config.yaml
hidden_size: 192
d_expert: 64
moe_layers: [2, 3, 4, 5, 6, 7]
routed_scale: 1.0
balance_loss: 0.000276
lr_router: 0.000491
vocab_size: 16384
norm_eps: 1e-06
tie_word_embeddings: false
optimizer: "adamw"
learning_rate: 0.00233
batch_tokens: [65536, 131072, 196608]
max_seq_len: 2048
max_steps: 3320
Below are experts of layer 3 (counted from 0) of a mixture-of-experts language model. Rows are named router (the router's row for the expert), down (a neuron's output weights, with its number) and show model dimensions 0-191. Each number is 128 + 24 x the weight over its row's rms, rounded and kept within 0 to 255. Numbers have three digits each.
After each expert's rows: a language model's description of what the expert responds to; "comes before" lists some tokens at least twice as common just after its tokens as in all text. This comes from a sample of Wikipedia text that the model never trained on. Tokens count by the router's weight.

# expert 62
router:128130131070147086107105123186132089117124123096148106114137165102161167147162108149139163115109124138124130160084156152126108147151121076172133102147084110178113134137119072099156122147150110147131156130137102128137185085128106097113165116133090098159140126120098137141092130130104132133101138134139075110162145146137166093138145195128155141153101149146147148110149118132129126161121133143113130170157121108153137109114139128137130132121105149111100104139166139110121131167122132145113112152142155151113163115113139088135128158158117109126136143127094160076134138127070147126
down4:169136101082164134183123147167133142129099106127163197146137146135103111136104107138156129156153125176092133117150134123110124104110151142156114131131113143100120123120144152133131156154101102148143122107155128158121155118142135130091110130143125134136121090139139119104115114103115115127166119115128139140111080129168139117114143123138115071109114075138088157172166137126079119178107154111100114122177115116091104136123157111114112130145167192136083167126140139163129098138057114116135138098106148119107141153088165098136096161096151122111111132104140141112122118144155118116
down5:085172134115128138102081133071133113129155148112094153175142136140154116151135112137169109160108172123145137106113144118099086116155174100128150146095096124086129170108084164100103141124106139164134108143134094106114122108146162152116128090075118148160119138113099140085152118032129140135116136142147126125134121137135127135148150117099120143092143179155136148123145134130145146116115110175130151112119158099104115155128120130151094123082133161109125128142182147102111151117146114126190133126136120119112134145127141111135132136173151148113106144092138136114132155168118137151
down6:132094183144061145123162092131108157162141104174121111088139103115151104072130125163082137141128113117115139101090125149129128117131152166110092102155149125151130125110119145167162143109107090118118144109090122127143096124055108105127096109163125113153135135119124139141140116160134158113124134110135107117118132116172156107136123165100125171118149125147117114128155145110130133081175101148099102166133126090127098101129089188107114136102132130172143097134154092123117134150141102114169104132082130139108106084156141163119103127111105151121146150142134132119135127177133116116
down7:122168124146080147162118115127110151110121099141117071131104130104107156116109153164134091132144152155145154133145111127136122119108121117072132096110116110156104130154135101149164093124134091158108085157126144114173123162121109099151143145187125121132159124145167125085124118165193122092112154173123109147115083133132133123138138103124157149098112075148126165137154162128154108132128138122131122145132147100154063143177142167140082108120132127131168131125115121094132146120116105118147086142111138176136131096112125134124161134111095109147116109182140139110142116106165145149
down8:108110151119127143147171106127137148109127092166174141144116129103115106127147132132156084120124115140101141125127143124136054097125137082125114139104104127124137104108140106127151119122103138129140121191103148159132140118107129074128110075129128137088161154117128137131130109016124184160151128106113125101147092152161119084107104125156119118083169136120085131128152125171135092137134128134129081100102119084147113116106123119149101123111118112115086154127136160133127145104126118142138096109151084137110162131096122153120108152091116102155106127151103147139127130160130136124
down9:132126137151133073129096151106105128134103136141163098083149158099135123113124133137127145110106121085124134112113115125114200137128117132106129156137133137130089084133142114121153135084164114131152123122132139141128106105180161110080062096106081136141133125135174118148142173100151135130103190131059095098112134130118137161130116157129124100131141100129107098144097142111141109118139141141105167125134153157111128161102157143155111102110137115139125159164155147125148146115169094155132129163157134135148152091107075111140126206137148132159117129082137127120109126124127128130
down10:130113161137113115136154162141165133104105155100167128172082125179141121118158152148181105136130160131148143118124098072098143124133178125129119116148131093107092150160151092104117158101142148121127117142115135114124134123130079128127138104105109135135116089160126136088079154070122124121120141094136145142103113120142109124133207150123150129112111113124149119132144083091154117160145160124167124094106106139117102165139141089161136137119147166097106169144145114136117107143108153152145113121125172102183142169139170133144147118166116134124158107132107118147087156138130131109
down11:129142113134143129119101113121138183144126102151090158082130132137172105124157087099115129151122182133148152136149151128116112085137134114106154105112112125111121138100165116118142071141175098086166119078110141135125134132116142161088151102123098100116150072132129149120109175084087121114112139138147095112152091139085117131108140144154120096134115148123205122156184150178115133126103157125126138119104155148130135167108143130145115133149137159141165145149131142130142126157124123101154131123141129102115097084137122120108137106126168157148110128119168153126144168143078146147
down12:095114140131095097149119132138176113114105129118113147082085109129159138152115150139117113115157150094124128132132149138121116138138128144131180167127118160129121137130091136131091111060150141111109121135085119155137153169122111122177135150127141114099167138144143142145129138079120129134125115124127121113128164113126148097106107150160100105142108161118160146095103113106124141165126157131104127171123090101098112139137132127155124107079080097129165153163137160164134146120122134141186139111112056108077166115160089133155165097115113125120097136155108174125140108180142126147
Description: Sentence-ending punctuation. Word pieces that end a sentence with a period (-ion., -es., him.), plus semicolons, colons and table bars in data rows.
comes before: "\n", " The", " He", " In", " It", " She"

# expert 26
router:182150150114126105098103139110119145101099131124110156126128137120110129127095133115083129144172157099143149164142100103160140120128151077109101110107143148134125120133080127062140109135177074081132138142113091159115084117124166147140105177106163141106139139080085137118108153104127143120124121143144112149129118184140119121160127165129130125090121110156114149114136134141161131165094132169190101140086132157108170138121132143152126135110109081130135126126119127115169115107145110121148148163111161102152133156098156136139159097128128115116130154104109155144089110128170108137
down3:160126117131113142100115123142121107097125094104135146150125123148108141142098110113155160117132111094119151142127099118118045140128068153104149166161133116130120154105147140140147144167127149134119136171132137131109146113153136125146085123141143105097132094131136149128132172090155102126150115104105175126147131122156118136090100103147120062157114189160070122068108106118138144123096140128123156136097111157114118156150159131160118134138151139110114102121113129158087130150112145146129178130134164111121159141080119127091160144125174146090149114108193132149112130121137100125
down4:136132145140136104173127149181129136119144101121101118136100120137150123144120106142107120134160143145100153138120144115131163148131170152106128155084125121098111114136147132123136143136108132173119099078107131137121140138130131089115113148160114143171095099146154075128116113131087150091146155128152116142130100128175156122080152078141136076120120089142134139112159156150120151126143128107122119096097117156139187149150112126146138110101128157165112170151118160137133095106109150128178157099163174150090130140092128082123138125130139116078121129107109115132046106176127128141
down5:089148164130121083102118124110099125123133153114111147150115105150116086165171131128149088189137142107135146115110159129129102139132154105119126152097101090086137163142117168137124183099103112183124162174143114165104127108148143119134097119100144138152153101110107166110116136060131115119098128132165122098130130139159154126119179121097138173121145184130114134098132147119163136116143148143133138147091185122113123144136147154115098102072149118100130099123124112109144149118122131142165126111149156090129124160136121124110161134160087093129133154100115133116118177123107130143
down6:093128146134051141131130113117091127154142153174104148105116141123124103096098175114089150138142132136146117138113091153136162135104167140090158125136172138133149154119072106168127096124122105136096126135109138103131103139133128127109132171143120147178116108122125122130147135193138172112140130110115124154140165111119163096111118103152101171173144116117118130152140106138152164109107128150124103174166112106108133121163091162136128143121140149193131107106127124108118107092135120129188135160106155166170139093151140140145105149073115162133129140134112129154131127139147130101
down7:171148070134108139125132125138062127123145116153108096165110129114137144137086145184141067138132140097131134143106123124123083119131109116143138117136100128109111131150165137160135141109119129113125114157150164146175093114138097069151096130151173135102123094100166152127114140170157113115104174118149110120128132155133153146144140120102154113137129119117130161147124188133129109146141149137141157131149102128158129131162132167106093121136126092097149127141107131134082128127125106165141111166101101142074116106107117113094122135148145132116127123166142124060070142160117096098
down8:103105134122123172151166101117136158165091123174168149145095141120075139110107155138147065139144123143132126127153127165119089102139146094139128135130122127162140113134132119150134118136126130152154126132113151144151171132132093110111142089180106141117155134114146139124127123054132147146142121118134115130127119128113127095088093100154105128130167097109124157128148151138196141135099098143116100092121109082146117079129099138156113106141137146111090172106131166132114147132140118106134122068149101118119123158131151136082134172053104095166119124108140139118132097132116140147
down9:141148144102136064133081107117097116135126120156148123106161143184124114124117123136135143102120115124137101116127115144084201130153134110116120145145129167121117092138124162146188141107125129138136113123098139144142119124126122126086081110105103140148078122155143101099078121154129108175089158141103118121137089142096117147066118127136096098187167131155121133145127181135138115137130123132147152126138177128089145169113149132111139148118082098138158154139116137143162145090108108114155149156112088125155111122139121092145109138127110101149171144099147150089122156117126102123
down10:096117115126144139095155134123137127123129156141151140138113132177156165186131097150138115108176160136145150153134138058082146111103170116090148119159131128120143142152099123103120165133153141124132119109099107100175152135134107125130127127100097150106151104202156128099084155072082120111106131141128148145140140120103149100112175124145141150124135092132140130130129164145134124166149128139198143109118110128139132139099118118148147101129142135099081183145134130136110119111146137185127128138159172122178105133141185128144136108129102124135110148105102146149123139102121138146
down11:118148101129148143116110094109116159140135106141127128099152127112184100143140090076119139111111180137098159159148143115117126091117132118096155166114119115091124118142150140104146069123185106108134126091118159113143122104115152106123157125125133092070206099172145168083108154108141142110114164125154134137149113155124075173117107119117158152127135161152161131154141166145096095108122118133138101095124157150118121192114145127161154141122124145149161116153123131126097128136101143149134121165109131112144099107123098133091130141108130151144113131130150144129147168098120157134
Description: Place and table nouns. Nouns for places and table headers (town, village, site, Ward, Candidate, Turnout), table cell bars, and split pieces like tre-asures, her-b.
comes before: " |", " of", ":", " is", " was", " ="

# expert 8
router:102158180104112128154175141092134106096128160154129096117138090160167141122131133120123100132128140144137112121142113130156144140142153093145102123120152093106128152145104099110158147142128091195160104168141153116157142123111128164159132142115126128105176152129113126101153136115140134117120137134147099146139105165117122118118175133142107166165153171152126127095147106137147120124133150088173165180096126121151137117135189173123133162168146135100157144127086173128173128125111176112147148138130183133086138157110118138107154175156120145134101122118162113152101129136136123119
down1:140078120126122143139127143085136114132110129125170138141118127106144100114157094128110098096162122108135127160139119122118073109119170142143115102101100109130101154118136127141101107071106106143124142147131117099141138137177133086116096157150114140126145138144163142144128136097122137083114110130097122133187095138058140097118113110092118176127165090133112118130146100175149088127141156159153168140104072181175097116121101105078151097115173142137131124127137134143141116147125165115145099130119136125111127114137136095113102147095131125157141125132132100158101141112168143075
down2:094089140103096117127106099143148100148168107166118120135138135151103118136127120046141117155182046152117108196127119100110151102106151135129128125127131142120139123125161134083147086124118109102138110149127148145116167109121124146125121132151188133131150139157130170173135128159115153123142095117110131140179085135163149109108113115111110134149126153152151118139116163143097119143136107120156171124115167139123135110114147120143145187102114096118172122100152130083124182143104092132121127105145127159107097104155136151119109129172138110119119120121124170095115137127137125137
down3:155099124148110115120142141128140114137126128121129138134139112167087124157132132120160190083137116108129138138117080133144063136134103154125127154143135074126092143130127130109162136146108141158129121141105141144076138116149147159159094123128122140081150095137098171112155144032128127122153142112120181116147115156138125139075113135158118058156116146166082151067157108136133131143115122103138130161131101131125127127142139115144116110152155124119136117119120141116119100133128114108146189109159170145101124150104129166120164139123121162112127136123186134122164136103134132103
down4:136149160144140110186140119148172138093125100114146132176127173133140140093112115104137121099140130126114138160146088120129137162132144187088106150114100130114142110133111168120129122148133080154135092127174113118136137128130148109097085152161136132179132125133166128127127141136120143154139122140119167107109092154137133119096123065120139097166118107174166093116138106158092142153132136146095133108136108140108155153154124107122142125139173185138071201104104106157109130130136151116132134117122149129120118167106154111130117118124139135101100152112096132139101098173131173098
down5:120147171107123113107105117115101147135142138109106136169139084134148121133123134120121111156159142111164153072127151119147086108142156082098080148126108091093119187130113145158170121088115095140123106131150126107132124110103158111145131119127111127189151114101088187106088115047122125105113158107166106135112110148191137154115164097079137197111123123124133141114144121130149137106139178169134134115137104135128144167120106133129098143133144125127140133136130109122127096126100130125129108120135108138098095125149133113159161140166131134127123138081100128130149146169138120137
down6:140099174155128135146190097136081146176126107160140131145129093113112112086121169091103139158115141101142142121082108145158119146122158174136155155132122107132146139140100136170094156085177134107095162134093136110151130107149111097106127129137100119134141111148152141157111104173141161138127145122140114140118133123128179126103126145085128181165129146146102129148147116126134127120122130168098125148144114100115118081130122115151151133130146122138134102154144085110108134157172163124149106161088171095140136090110109090161100163102131111178118118144126134141082115122155147140
down7:154128058133145143166150117132091151144119104171114066139137116118143109097117150147145134105111119098138146148110084117149093130108146160139115176156107126143112118125107087141122112103119117125146117132126174137168115124158106114139109144140150098104157119135128133066136177171157106138120132107120136129105102086119113145119169130135151119154117098130081136077147160132139104168106147106141124104149123093156094126135117103179091091137140133138128161123097118117076136107115140147175140129100107173124194141113116132127126148164111085155140106155144099122138139120098147148
down8:124093147116083132144179105119157158115062140167156144137127145129101111108119134113152049173159103124113133126124136127144072142089130100126105129145113117116140108137116134126136104117117111106128148177087103144120160122108115160138134088171132143113120128118096115130121127071131158149122114089123125093147108164173129159120127138143113130087159086131128139152135100163149112146128117131128104152136131102175149097142115161123075139131123133117134150141089150139130146136110107140158144089142069154103168160157143174136114168104121096115083103110135126100094125127119126144
down9:152143136117165064136089131098108129129120142142140127089140121133096082132138161127122150063117146102138147111132108126144191146139094123096123138118122124115088096139110120115186125093177143121157113101088139128112105127135119113088067123094103142148115119157139121107113153124128126137090173128104139097115155115126140151137126120127134089157118125137142102141107198103142137112160126136128134103155134154154122159122129114106151104095099116129178167124131123110148142112159119092153126178139073104161143139115076099153107139141115085146153146086115096122106144108129143127
Description: Headings and relative pronouns. Line breaks right after == section headings ==, heading markers, and relative or clause words such as which, that, who, whose, first.
comes before: "-", "=", "The", " he", "In", "″N"

# expert 16
router:097156117137147112180137150136128160118177159110142161135129167107103144123157166130067127148133198149120095153084082102123121107137104090129141129120098126127094133121133137121140117141122160098158119114115147168144186106112145111140097126135137134107127114137113134058116141082117109111131127164094149169111139125095178147110126090163075127129111136115169106101155131124129125123115149114121146087117131132096125163132172141136124145117150143089135167128117124150108088156155118107150122133133111101119118086110122159115156103149144130112113146103165149138162093151156144168
down1:091139137137117128170140150110159129143121149123156119183094119108140147121145102154141096169156123099135076126122120123092071138149143100111141140144173086103151126117119121128147088098162098157146142158131111127144142127150113121117142105133174170146124160144131113115129090065127129102131116154105104150127078122095118132176094114114083154111107077108134119110152104115128151156090166116155127144087090128184134156134114133112137144132140134069142120125173114142144126145143124157137123098139093146107168137101121098112096116153123125117128113151130122188143162112139154102
down2:081134111112157136105065125128177102125139112140123131119144163149121159133115153090109145136179046156113114170136106126123177131127098111117110107139149118117143157126117117094132080157123137108120100106132151140165120132106164111179144116141116153077148151145127135166130142128118141153143156127096115159149097125175159126147080095140142127138142145165150133167130147127096114152144123167127168158122158151124131121140164130127112167132079127101112103131161138093144192157120095137102135105102098126111121136125124115142114110130151143104110157109121143070114132102122101103
down3:171178138126098128132123136149138132123115087130121109084129081174129152134117105128148185103123127147138167093132124108130075197149079157117136167136132096109136107140132114111120156181103164116131114121112122136138123129116100115130118087128098114116128136153142152104101190079112113146129112101138145119168142160146144129109128115147114064136143137136102165105128134135074070145130121111154179121133156114124090191121125149114118147148118141094119114151129153130141121165135111124142178126097142140083145141063122142105148099111141121132124139136123119152131115151118123130
down4:144145152129146122171112147159149112101131098127144127181106126144135114153171133124109117119168141152094140095117120101100130132121127124109147172080130076125105091160101165101108122163124130130117093142148165109124143106104171110101164129160125164116136122157187120121118115093091146101116106094157113132094088090183142132097108109114118097123081121146134100117131132105126166131119135123162125120117124087148079161164157149127091082112130176131083184102136128127164100112116133121122151111108133140092115137119133095142119117165135137097134135095104121087113122111123121110
down5:117089133164134154111128165094141135112142127102156145146135159139125154180104130101144150149108142119143144103164115127123089121156145121140099141099089098105114136132129143135139147107148100152141141092137131105131128099147187119136139077090166156135174114132123129109105115026116092153104132152145133153093095165131157089135181131117147190138188134120127139093129147120110134135148141182132142123117124144118120126141105117162107122116136120140135137134155107150164178095122061115166100134154131096145126146137116125123153144158104098108131147134095146142141139129125125115
down6:150116179113099133169157116121121138125146126154108104121105097143127097059114171129132135157100115111148134093110113131103120139079125160133134122132140130145104131144134102136132131128140130117091135178112145104166090124138114128134115138131152077161141106097141126200122167198153152100140173148128151112127154113144140118142115114119104162155123137146118090154172150116124141086104136143109104140161097102119127091112100129112151151138139137207152113115177080141116129142147144119137125146131155112124124102128077155125100113115087119142154098131140123113127174136165089111
down7:137105114125118113109129129123088150104117140140121068141102104122121130098086119151127078162116118151099156156132090110103111154117100112161155119112139117144124136119152124163172115112140113108114119178114161116161130141084126070128113149157160101111112101139101161087116110125178107146121184125124115115108108100129113149126136099121140132150102066112097145143105132094108120142148172099155152089130140104143140135138134095113117112127128112130177136148140111088091138131083103136152085133130137172156118119109135161102135147141104096137096073196143127111108110109157112142
down8:119116165143082135148170097132123131152105113165193141094130142113084120116111117123130058120163104158104121128126105185147068111135108097132122155123113124130131124118123140147144140159127131107137142138137124153153171081161133079131131112126157163123140124141134137095125150076135153148130152144154080116114146138148116109133097130147110130082174106123125172142140113190133122112108088138144125144158136113136154095149109147127080121120123085111123101122141148158145151129115136117117086109103081117142120105113141147111110181117166077147107111149127123118137115133086160164
down9:117125122144157079124103139119094100147117100136177139100143152121138115154158155129123125121108113112155124107130102126146162138143151124126137141134127137140127124150172108136101147095167115125129140120117127111130162104158128089127035132100085151152110145183118116112104143153136127127091202152116114150090139106102159168127148142102085119138133091136137156138129178088126134111141089133123154083140130172115132133115117140140135111145134109141145132129133097133152153153167089116178134173176105119165136123106102110126114191154128097139136127084149131111113170098117135133
Description: Numbers and infobox fields. Digits and numbers in tables, dates and coordinates, plus infobox field labels ending in a colon, such as Founded:, Partners:, Reeve:.
comes before: " |", "′", "6", "4", "5", "3"

# expert 14
router:096146130138138117125101089124134150111113091120129108102155140086065097127124115115110133073165137137103143106112154137141088126128141155123153138137138171152176111169083081122158135125074102133137111130167153164132128137163146147122152124106093131104150101148091175140115142129128099102110111106130142152112117131109143124159108129163180163110118127136135147119161122132132173134065131108149129129125158122144118147082076127145098152183125170148089113122103134131132131130148160176111105139111106174086132115091152150104125149138140131098104120114105142106142099132121095112
down0:099131135097135108157134104154086120092111109154067157145096141124151133128140187143125142106105093160110160128103114110139096143124103118116105148094129130141109131136097146133178138134128124141080138098099145075119115122138141107113137136119093126115117143153145094105181133110154118162135124117130117082168137104119097119137149128127132097109166172191148104162088112128145130122129102133111156128168094096111119094097143123136119117098123158157143177098094125146137089153126114081158166110174134124145112109139126116149135111127127113175153090184102134099122137121152102108
down1:111169134156106127124122167104184154146121143094119121170083113093116134173131087138089079163174121118145132147107124117101101160104170112100174132142145144137128105126107109135133151096146083133140152107126127116116138149144118122133090137108190158143144110158122160147162097098136123100116134102086116160140120148143109101153143106125079120083156116096115120162142114141138131118106149166137126157103112162145111115126121121143103135159159171144126137097177099144136119137146139128126079124145114165085163102141140119119146128099145158169136162181125102156146127130159139126
down2:100108111114169107117110105135133156153129113176102130099135169155114136140115135069153109110146088129110116177122107091105171098131139097132157118104135122137155129145119109141161142151120147124100119129117169109118092136099158131137151125137161116122115109163108129137132141133095110180124131160097135145134076136178067153136126088139136111145147125138128139107106129088108111149154122117181188128115154124152131155094154145122141177111142127081135073080123148105113126156099131101120096124137138137083156115150097162115120097158120110137122138138083128119094180123132101125
down3:158138116127104170110147126131158115115144080108101117101121081160075135120139103121129148103142136105120134102133140142163069150129091175102130126119144096141148111135152155187131116168120160095127123141142134170104116129142134113137082105100119105089140098120150168135143160038142092147121105149102146129166125130130152125083115096131094070124181128122090158107123126118158106121087152106149137113124127122152159128140089160098092103125135156114159155146107111121112151140151138134150149121101156146129126119093109150157134118144161121114112157118132132115109157145150137098
down4:145107115147128085152118136143165147111152081076094176130136113142127137116185078108140142153119146145099133101153158135096141119123146149139137159121131137120076129151116139133129152128134134177129105100160162138107121122178154112091145165156090131169147081132124105118133135125124141106130121118131136139131095129194179079123123093109124143137124080128125118125152145134110119121109124107146153104139134100157120163150152119143119118107108124164090171123112105133177116124145137130172152044136169104134125144120158111122141112150155105111149128082118130105117149176135144147
down5:113143127120096144092103171099140145103154179110117153150144124148159124149111164122114117163128157129164117128164111134134099127113148104115145122101100136091150161123142155116099159078133114166156115131159096122112128121110162128167122114114110108142147122134101131093098129027080096105118119145181123132141136120136163150129158133099117155129130142126122108091121104075141162129139143143116134151122133125107158165133108119127114114097138168135111078117149123131091159120100096114163134146138093084099154166123140127124117108173089093114144127136168144124139156133143147183
down6:115100180152105112157156135132081124108133121162157092144120089144132092107128162102095168107138142143128140132098129173118128120079141135144165121142133111104131103149137100115134156110153108126097149150102139105119090130109117142141124122169162113165121087139136155195105133170165182134096131092107140096109182157158128125114124157077159174135140141144106116118139135094141136102116114143139095147157120107128126090123122163142125145134137152180145072120120082108123146112144140111155143133123142107141134136159125165156105126130125119149161129119126086127119159104148151070
down7:122165095120066105121096131152064130107116129123119072130119089150179158140104111184145124133126120121113131126114142111092102117134135130128126134141078163159125099135117109140157133122098142112107094120128147140152152139165116113126107154138116139111113085110123142102111136130158114102110194151120111142149063117113135078155136170127123123128139092130109152103143134132104118141106133124119142102142117131172149107174093154100139069103125133146151113107131103134120181116111154131188110131110129149115132131138110124099125115150095091128079113175125129082114099110170106119
down8:119114172113124152128161096114131138128098125179153151153131127121110111142147158106131053152163162101116113118116132129103051080121117084126144138125094123131140102115149122147149112114123170117138131166107148179142138123117116089112137087174117134105146126118130114089149127014122154163154131117097090093157129120132110102125122105133137151107180096132122143123138107151149120140106119148156105111127112119137119104119117147154074120114147114094121147104138152151137151094121134130102122108121096138112153111137122140102101170088125089160103118134106112143126128130122131139
Description: Word pieces and "born". Word fragments starting with e/m (em-otional, I-m-portant), foreign-script pieces (Thai, Cyrillic, Arabic) and "born" in biographies.
comes before: " |", ";", ")", " (1", " 0;", " information"

# expert 48
router:121133107135147091079126129118105131125120104132120136101182115141111174143187116139129112131155095145137054094107124139099140099064146119130125109131153123158118112137133136098137151116149152145100105106096116135154132094147108134127147126120138120140126154121124147124124137127145129095136168104153127108093085125116112103166124145124159142127109117117110116159154146136118165118135147116173024143115158103121099125138172149128147123136129162101124108142132088100155125116137128128150113099126039128107077145112123143134139128122143136105134092152133115132124138071168091098
down2:090109129095162142121087132126118106132132115156129141141144116150113152109110176062146101146139086146112113129130111117137198132173133108148162159132147138144112128125111134095165114139108143129121098114140160115102102108114132134121136125124142158118125136103093134176118126112119116134172135156107097112142072142145130139145079086142180096142120088136158147142113146128161094172151114116163168150128137085125107100109145147128138184070135102106145045106156153101141159100112122158134133156133100113104094160140135122139113146146131105115124139150130123116096149110129135103
down3:138153114153107124098139131138124103081119148133096099105115125125076126176123150143151193115106115113109127125137102160113110161140118160104153172134148120114084149132126144152138102146133163130179132118133148093118151105136129117145138058117103095100119112126152161121152161027143117123130094155139186112154139113155119136096153135140092091141089120141106143102119108156099130127116131106139146152144122105120124136086097113118163110162120130099120153142120197132128117158123081137133161097114124150084139127088119139138166130110154130149131150112130142120135136107113150138
down4:107149110110150141171159142145148141112151114122136155164100157163133103110148106106114145119145168155118126122148120155122131133109162111124149157075142119133094118116105121121110124124136143138122149125151151172123151121121202115112153107154134118148135084126132109128108115112083148103175130128140143141118089129159158095078139075121140096120102090152128085129132147180081140111128151101119142123173119131138137158142173124135095096116142173124088170146072150126168114129114123107151163092118099103117150174106160094159107124132136102092157141112108096098140114152118135155
down5:136145117119115159125095160146118145132135161120109151141142113142123119176109133116123115173146148109147120084156130120178088105098146110098114125131120092106091145143101120140153150113129111189146163099113091109139115094118111159149135096078144126157161128070122136099110111029125116146161160098150133147120152137170177087158154110133110159106149130101137150114145111107127103122144158127165122117131094136100113133160104145118100129099118174131138119131155109149136117148105112129139091105148126125080160144171146098173131145151114119137124131107114142146133156154143165136
down6:146134167156112150137147120103103158131137127146135108132099139137139063074089151121140160121133121112160126098100107134156154109099122119085148156128137142149110145137097122115116149117175103129134096147125145104120057134126093121092104106115130114175131091097118128154116120179136165142144139114109143105121136130116128100120151143109133180145171100138096106125168149102133128130108121138132119150168090104115120096136111153122152143138109127217090117141162075136129140112147129133152134103133166110134131147086086121140092154134071124156162123147103108123116142107171133141
down7:148155058112106152099119078147133134124158117132133076161108136130115110123114128177129132101162131105120147132115099128089121105071136104129144137143103147127107083140099108119125126139131093103116094133167155110118085104120126085147103147179110095141129145149148125125103160175134152090131173189153133131125102082167159137125128126121195118143150089104120145111123167162157099122131134120109123115135135145143122097163112105119133092143121122120147165121123098115138146144114149141130122150109117170106134111134112150165094157126112087125121129144151118130103115127136049142
down8:150115138107130150096152126089135165150103141142135157127127127089106145125109164121119045147130132123096120122125115106122081093094122145109093127155135135123115123115130115103119137118126140124127174175106097131144158117130111108162116085138147106076115133103112116095121149051134146135134135133108110127154140130112116133135091072141110150084160115120100153128122114166187114130128088155150108114152084113115106063135110111120122119129114134086087146137121127139094133139112125111115082095170088158105130129121148176104119181095141115125122085095134117129103134136135139157
down9:137109160087128101160096156096117113118103163124148155087116179139115081097173109163124189077117152122124132118137148141093177148117114125123140138125131131125085121147132096115142135090149125118154096137115122144116133134126156147098069121066101165122112121120170129143148150103145120118122117174131127101114127108131138163104137136120097111125139095138111119117148161110131141126165124145141139112149130084140170149093131105158144112115135127124172160095128143156135116089145098103155117186151102132168118097096116113142111209143133119116158154116126129090112166139118127124
down10:136148164147094168145163160139158128099151164122131133146126095203131100140139138146158110077148167115150149130132095073132088100106161091109124110150097102150133143126100137135086172131143131159162135102134137136123149144132149115135118121113111130151123123156109130122081144045100136149127127097127166124113144115123144094126208128106122153129139077127104104123148118135120157139162137143125121129094095147128131111111122075128121130109148140105120193143116130101140119130126109126167123149129146110142123159103170167163130094127090139084118146129123146137126115139119158143
Description: Light and concrete nouns. Concrete nouns like light, floor, wall, field, bronze, plus word pieces in names and table words like Singles, Win.
comes before: " |", ".", ",", "ing", "s", "ed"

# expert 33
router:115120154162125113138093138118127154149133142113116157098134114133107107129087129131099107091148163131127119142121163074160102114114120130117123157081159138145084133122110126156119153111142108108164107093074110132112158114120108144130083125134119190107124108159139140091131101115087170146126127149116115102100161113127098112164132114104104123145154101163131115175137142150165191172161106144139102120093143091122114139114153129122090146095174125115128185077148118135147112108139082123163133114144114150111114137121112095113146119129143159157111161101136139073112119138178134113
down0:114219159147124115155158080151120122134134125140082163193134123129112096122162143106098132130101095158135148133140085161146082148137125130104122138097108138129109148164132147139084089141126109107082145129113151128098134085108107114130128131142137129119164152133152139084135125154131154135105159106130110137129111122153076143114121116132137114144164138155149108161123146157150127123130109122125142126145148113119116117103133109148149121112084159153108139058109157166119095101141118108138157150189130142133125121142099144118129117084109143149096094126120129051127153097159125103
down1:141100132093131195138145125113167148139123143123116119172109147109112146162153144135117093137111123133165131143154127119106096129126157097083145143149127038085158110100106122120104141098153105154097112141116139115115159124128127105110078142166108138118135110177148148135077120084159133085124122105094129134156119139112113087144107070133140130089102121086143134124134115125136123118113154134133136145132100175169118142085171128125149139130138142117145158119145106159123142151120184102155127094135113160104119138133114140149108103108133106121124148148117100168096129102127144060
down2:089100138094182111116079154123129118139171141165128103121093137162117124119096146102134116118143073189086122165178068109146156125129112135165125116121102098138131153105151100123136152153107143073129103110158152084127113102097134165133122123124123160111128155120143149120134111131087122157165135156129113154164134130169132132108085098117129121157133145157167112133133154119096108129198135111125141121163134139153150090144167126109146174080120138115113121126144117123134166118119144134104129132101098108138149111165090120124122133147144146071092123130110123104097141113134117135
down3:144129146130110152109115126126155132131083132152121105106129109172115120141118112148142177082140091105134160160127095116114088164145093151127128153131118105148116143056139113128152114174117156128130096140120136136090151126142147120161075108117088119060131104125157177134150169034139111135146124122161138115162106124112130151084111140129133094147157155137082165082150127137147139126120134102121168110139103100137148130113082150125135100131146119117118125162123141122119160135155131139106154123151129140125101140103114154112158143079163132078142137108147133113101143128113148107
down4:160114143124125131188140155186155133123146135082152136108146147139145114112131106159129117151135123178072122120121132148126122078136159133148119133093094126123105155118102137117163132109130122152142131114154143144138141157117153117109121166130100105170100117097144110124139130092114165155145129135105139123127050110127119110071117079106139071115133111153110137110136126142074144135099137112089148117133137112134137161141142086114088098126148140178081151110118161109148135104086158109146140117143108135155136157127132133124125154135125146091146101093110144151081068145171152141
down5:091141142096116135110090144164163114110152167117135150099137138119111165148106131102149129149155130143132136103124184125128094151099168109099110164146108123120121152124120088117118152138103127097146155113113122130135144129123161122115134121112141172151151144153110158100116096013128112130140140113152154137139113123206124145135176119120124137122119172116131126143119123137131115111148113151144138144143120121132136170105104135116097144077154162139136166149172093165159168128097076125157114107132131099108130112123136112152122113102105133129143167094112145149173159141101134166
down6:112131186129103130169154137168072135109184162162151108133118141118145065113110173143120108147156129126125136104114082137120129127095165112131144139130143115172130118145106138115157150096121113133101137150141129115136091143114101142113121127117112141150139123159116125127105105189165190134123118134091092130115148104117163094117117163138118124135175111157136122128154135114155137144108124106117077132148100091115090107118154144157151114112149138225139098092137113116121158108131102106152102137157168180106106120136145145140127121135106114134170149139119129106119123128132169141
down7:134120091147100133146110098129127161089126118135148066143094132120113120095118144166146085104149128130118131150135081123084099144103104165128129133130093095117107092150124145117151112121147112099116081148148150134173132141114138076187161149181119108121168131068157122141103142161186116109089158143122128111138108104156128112132134130149176141137109124087116150116126157128147103154163160099130121124129119094128123113149109157135121110151090098090159144113112105124135155118140113134151112160060125142130111116132134116120134164125119102127125124200151120152109101130145104154
down8:119122127120097130140136115143153135119090113200143140120112132129112133137107159105117068170137130114099179129130099132118086085149104101120136159145101114143147116134109102143113124101127158131145135141094150154154143099132134110118141090162134141095136109092101133111128135040143160180153138098129106119146117133125120110092122119150112112105158120109086164113175123168153108134147086166119109097149100095133128106122102124152116126132138135153117181118155188141149130130137127137083129095111099182120143139109149148128097176118097085129089085119131128116140151125120132128
Description: Common noun endings. Mid-word pieces and common nouns, often after "the" or "a", such as number, position, level, and pieces like -ett-, -ast-, -ion.
comes before: " of", ",", ".", "s", "ed", "ing"